{"d_expert": 80, "d_shared_expert": 0, "moe_layers": [1, 2, 3, 4, 5, 6, 7], "normalize_top_k": false, "norm": "rmsnorm", "beta1": 0.9, "grad_clip": 0.5}
Below are experts of layer 5 (counted from 0) of a mixture-of-experts language model. Rows are named router (the router's row for the expert) and show model dimensions 0-79. Each number is 128 + 24 x the weight over its row's rms, rounded and kept within 0 to 255. Numbers have three digits each.
After each expert's rows: a language model's description of what the expert responds to. This comes from a sample of Wikipedia text that the model never trained on.

# expert 25
router:125123135097057120136163134131152155109111147111098123140148134146109140141166130143104146126163114142107158133101139093153119121115115133120088141097107116103100165127102135093153158114181100175176117148093100159126180110090107116152130158
Description: Conjunctions and capital initials. The conjunctions and/or/& in comma lists, and single capital-letter pieces starting names or words, like M, C, Ar.

# expert 19
router:120120136147129165127141153089179121097100169110106108196093175124075146112113100114095128154140149138127125117118129076137075142117107105098144125131103160166070105108121167088171119117127136139126114131111101130106152124056153093169125104
Description: Determiners and adjective endings. Quantifiers like some, other, these, various, different after in/of, and adjective endings -ic/-ical/-ial, plus title = markers.

# expert 53
router:103115122126091121096119127080187178113163180095121151167130154141129134146115120109129107139132128133134152102129097106150105104142153137091168098073140110139126142113165143091127147127135147159086116142121140094108114133108122115169138107
Description: Plural and name endings. Word-final pieces s, es, as, us, ians, ions, as in Bolshevik, Plans, Boys, Neleus, often ending foreign names.

# expert 32
router:140124139133127135149171176151189152120171119135113162149079150108113160099150088120097129099131135167140125096098096134145095126111133155128086127120114118126113135124115151134099148161105081114119132130139141128111166128106127137125193096
Description: Music chart wording. Music chart vocabulary such as peak|ed, chart, debut, rank, released, and the word or symbol after it in chart tables and discography lists.

# expert 11
router:125108141147106092133125114114148173096171160070102131110112150139146146136143084062109134166144142136122160099110140132114120083136136132147101150118129098134105128171164125111144196107097128138117121092100120125149120117129137142130150119
Description: Word-initial stems res/dep/ad. First pieces of split words starting with res, dep, ad, offic, rest, sec, as in resign, depicted, departure; also degree signs and table pipes.

# expert 41
router:135094126132117081162136135114148165101136189092120133150126136139116114104149127118113090139145149124140154102124119131141122115129131130097132121103105156092136153098074158088171169131115120122111062144118152138130122139087167115132178145
Description: Capitalized name starts. First pieces of capitalized names and words such as Har, Le, Win, F(ront), often in sports results, party names and event listings.

# expert 13
router:127105138105121129118163139116163173081132159093110145130100148208128150108146107077125147130122109158114140101112110140111082129130134096130153147072138170126143131143149192125184168153130120133134119138116150129154157135122142125123123142
Description: Railway terms and foreign names. Pieces of non-English names with accented letters (Hradecká, Jääskeläinen), and railway, road, bus and route words in transport articles.

# expert 62
router:152047081138145126120153134110141186103151163095126154153073133152122147127141125101111108151130123181142144078130131117162105149092096124126127114121093158139140149129130137111127156158143155099121112111128104129117130123108149145170149145
Description: Institutional infobox fields. Hyphens and line breaks starting organization or office infobox fields like Headquarters: or Preceded by:, plus institutional word endings like -ization, -vironment, health.

# expert 42
router:138079135145081098141214121123153158113120168118114172132071135170098164140145126123172151133133155141113175104099142090115118105148136108105107128129125145134066118133118118124105125137134103144149127145158129154131156146124132125143144097
Description: Inner syllables before suffixes. Middle syllables of longer words just before a suffix, such as ref-in-ement, acqu-it-ted, leg-it-imate, Not-or-ious, and stems like manag, laun.

# expert 27
router:161143171083090144167139117088166170105164149083117164159111120143128115100152103136085129126113125155150101114119097134155119084146093138115090093093122134125115111123124129095137112106109115108116139111112112126128122153083164062108140081
Description: Headings and non-Latin bytes. Byte pieces of Thai and Devanagari script, heading words like Biography and Career, and country names like Iran, Brazil, Korea.

# expert 50
router:126127115091106149106153143144144209059159166134148131135092167161103114094121108101097116119142097144134146116074129074163100132122122129106086114096122124132111112132113120142111172126147155112093128139106146147139155143134114122128148096
Description: Vowels after name onsets. Single vowel or short pieces right after a word onset, like b|i|ographical, Bl|o|et, sem|i|-final, Sch|m|idt, plus words like head and bl.

# expert 23
router:181068128114124140133149116105149208106135165078093110152089118135135144126141094144069130150122119143128147121128131139159067097103148087127143144135116130092095115128140092105150168115090140112119120159126117156127135118100128119143133109
Description: US states and districts. Place and political-unit words after United or a place name, especially States, State, District, City, in election and court contexts.

# expert 5
router:162113103120101154126140149098168146059140154053111153170126145097114166138135090092113120123135145114140150101088116096114116127146082137128124142108093105112123134137113172095119092128152096112136132102084144117148140152113117088147113110
Description: Prepositions and label colons. Prepositions like in, of, to, by, throughout, between, and colons after field labels in taxonomy infoboxes, such as Class:, Kingdom:.

# expert 16
router:155124130126120125125121153095200178106160186102147118133147118160124159128149119109105148147168155153129152088139119105161090116125101143153134151090146160122107134153116161140098154113159129167139113130114082151104140119114141113164126123
Description: Relative pronouns, institutions. Relative and subordinating words like that, which, because, if, plus nouns such as album, book, Museum, University, and sentence-opening It or This.

# expert 36
router:133123132117085161123149145137153198077127176124102147143097141184122146131133117094125148123176129107151147100094107105082086115124109140107134134069147084123133124116090143173137122135161092141124128111123129143141147108119165155139128124
Description: Romance-language name endings. Vowel endings and syllables of Spanish, Italian and Portuguese words and names, such as Girol-am-o, Formac-i-ón, Pueb-lo, Colomb-o.

# expert 24
router:117110136112135107139128123127188162105104146102092124149119167189091119104155106094076149136141152169134151107093141147143090123126160092121114131073150146103121108149097133110140149125142174110126115110139112127176153147096110103150129119
Description: Closing parentheses, compass directions. Closing parentheses after units or glosses, such as 32 km), and direction words like North, South, eastern and southeast in location descriptions.

# expert 10
router:146115110132154169123112153094121176103133153105131123148092150158105139134132119111087062158141139146084166116123103139114103152157118118086143137125118166151147126114143161124124146147120111140152101082125137165122122112102151101123120126
Description: Capital name initials. Single initial letters starting proper names, mostly T, W, D, Gu, as in Portland Trail Blazers, Tasmania, Drew Brees.

# expert 17
router:128090128114125115141118124083134196108146172104101152121125135133078133126165067096108160154130135124107113085100111098156101148143141115145142131112126156142096141153132156153117156135146102158110165131123094111101135151136154144178140091
Description: Latin prefixes pro/con/sub. Word-start pieces pro, con, sub, ob, trans, as in non-profit, produced, protein; also stray digits and letters in codes and lists.

# expert 12
router:104105120160090094136131133132177200064136163119096121126106144155130132146104098099132096173139193163114162092124091093142120119148092128120115150118125133113119097124152123122121159124149142158134102098105124093119141105085155106124124114
Description: Name-internal pieces. Pieces inside English personal and place names, such as Am-her-st, Camp-bell, T-enn-essee, and common first names like James, William, Jim.

# expert 22
router:146108126126128106161181155117171156129165163093102114111118155124116164112149127091153122157113137149132122120129120103147120107133082166153110146102132115134085093107132164074089142119092171133076140122120136148142170136088177144140158112
Description: Ordinal and part nouns. Words like part, term, member, first, second, final, rank, plus inner word pieces, often in sports round and quarterfinal contexts.

# expert 61
router:126090143141100095123155140131140163041157153093088128146116141102131165090155071097138168112126119135101120125112139107148080111128134140136140109111123098154130141079143129135123140121113102143148117120086122120113135079128165105121177131
Description: Award names and results. The words Award, Awards, Best, Won, Nominated in award tables and prose about nominations, plus capital name starts like D.

# expert 33
router:112090114095119078117151138101160145088139151099142167108116140171086135126126075075135164154135115147159106112131127088121107127105138148089131131106131124100130132106135132083135133127128140151082095155123146138152134131113131075174144071
Description: Prefix stems p/un/comp. Word-start stems before a suffix, like un, comp, pl, exp, eff, class, and inner p, as in un-planned, vice-president, aspects.

# expert 45
router:124119157094121087161186098121168153067146139095096099131127149139109161147148108071106127167077127120124114114172140109147106130127115138116145116122134125130087155054130146099115162111142135118127120101137100108116150135160123116159178122
Description: Verb endings and take/make. The suffixes -ing and -ed in titles and credits (opening theme, Directed by), plus verbs like made, took, make, take, see.

# expert 14
router:140112125139118131134122109075132163079144141139124125169103160132111133099167090131153105187155171163128153122131052112125056107122121146130146145103140108123156117126159122092120172108168143150138114097136137135143132115114146105133129144
Description: Mid-word fragments. Word-internal fragments in names and ordinary words, like fort|un|es, Ant|ill|ena, cr|is|is, plus digits and separators in coordinates and score tables.

# expert 2
router:119089112128121138111150154099097150112158136120154157105136156152110143151159115090105103159140132150161152080115126157193120110157102141098122146089112123126138141091126123126136160119100146152159126111110155120119143121092122159156161103
Description: Narrative motion/sequence words. Narrative verbs and adverbs of sequence or movement such as then, came, went, eventually, continued, moved, plus prepositions after them, like came into.

# expert 38
router:155097168127109127158152159108140169070130131121131161161107150159114155134149136101163119157123174152127159124111122126116086110146119156112108113143092138109113144103121120085132117116154144151117136094138128139131090121099122138128165083
Description: Name-internal syllables. Middle syllables of proper names and foreign words, such as Swan|se|a, Nan|j|ing, Van|ess|a, Russ|ell, after an initial capital piece.

# expert 20
router:123131141152134118126164113112154158042158126112110181136078139126108142131129121065121124104130113100096159099081109139153091127119077126136131128145130115134113125116142147115147158109150128186127086167126120124100174168124146085151087114
Description: Punctuation and markup. Opening quotes, parentheses, slashes, colons after infobox labels like Motto: or Website:, URL slashes, and LaTeX marks such as ^{ and _{.

# expert 26
router:145133103119141121145153105133162151102172125109115156148102176150100157105159106126127116118123139130095087104139090155123113112173085172132131154123145129129110135099166155099122166098115141105140153132136144128175152092106176129095137099
Description: Time-period expressions. Words in time phrases such as during, after, season, year, last, final, and ordinal endings like eighte|enth or 19|th, mostly after the, during or in.

# expert 30
router:109110153135115128103164158094166195129174141090141144137123155185125139110134082107127120124155164151122146122117126143133102082108108125097123123116115122114098070120130114143144138103096124146128154112123085138120096128127127136173182118
Description: Mid-word pieces, stray spaces. Pieces within common words and titles, such as B-ab-y, d-ire-ction, list, do, act, and spaces before numbers in census percentages.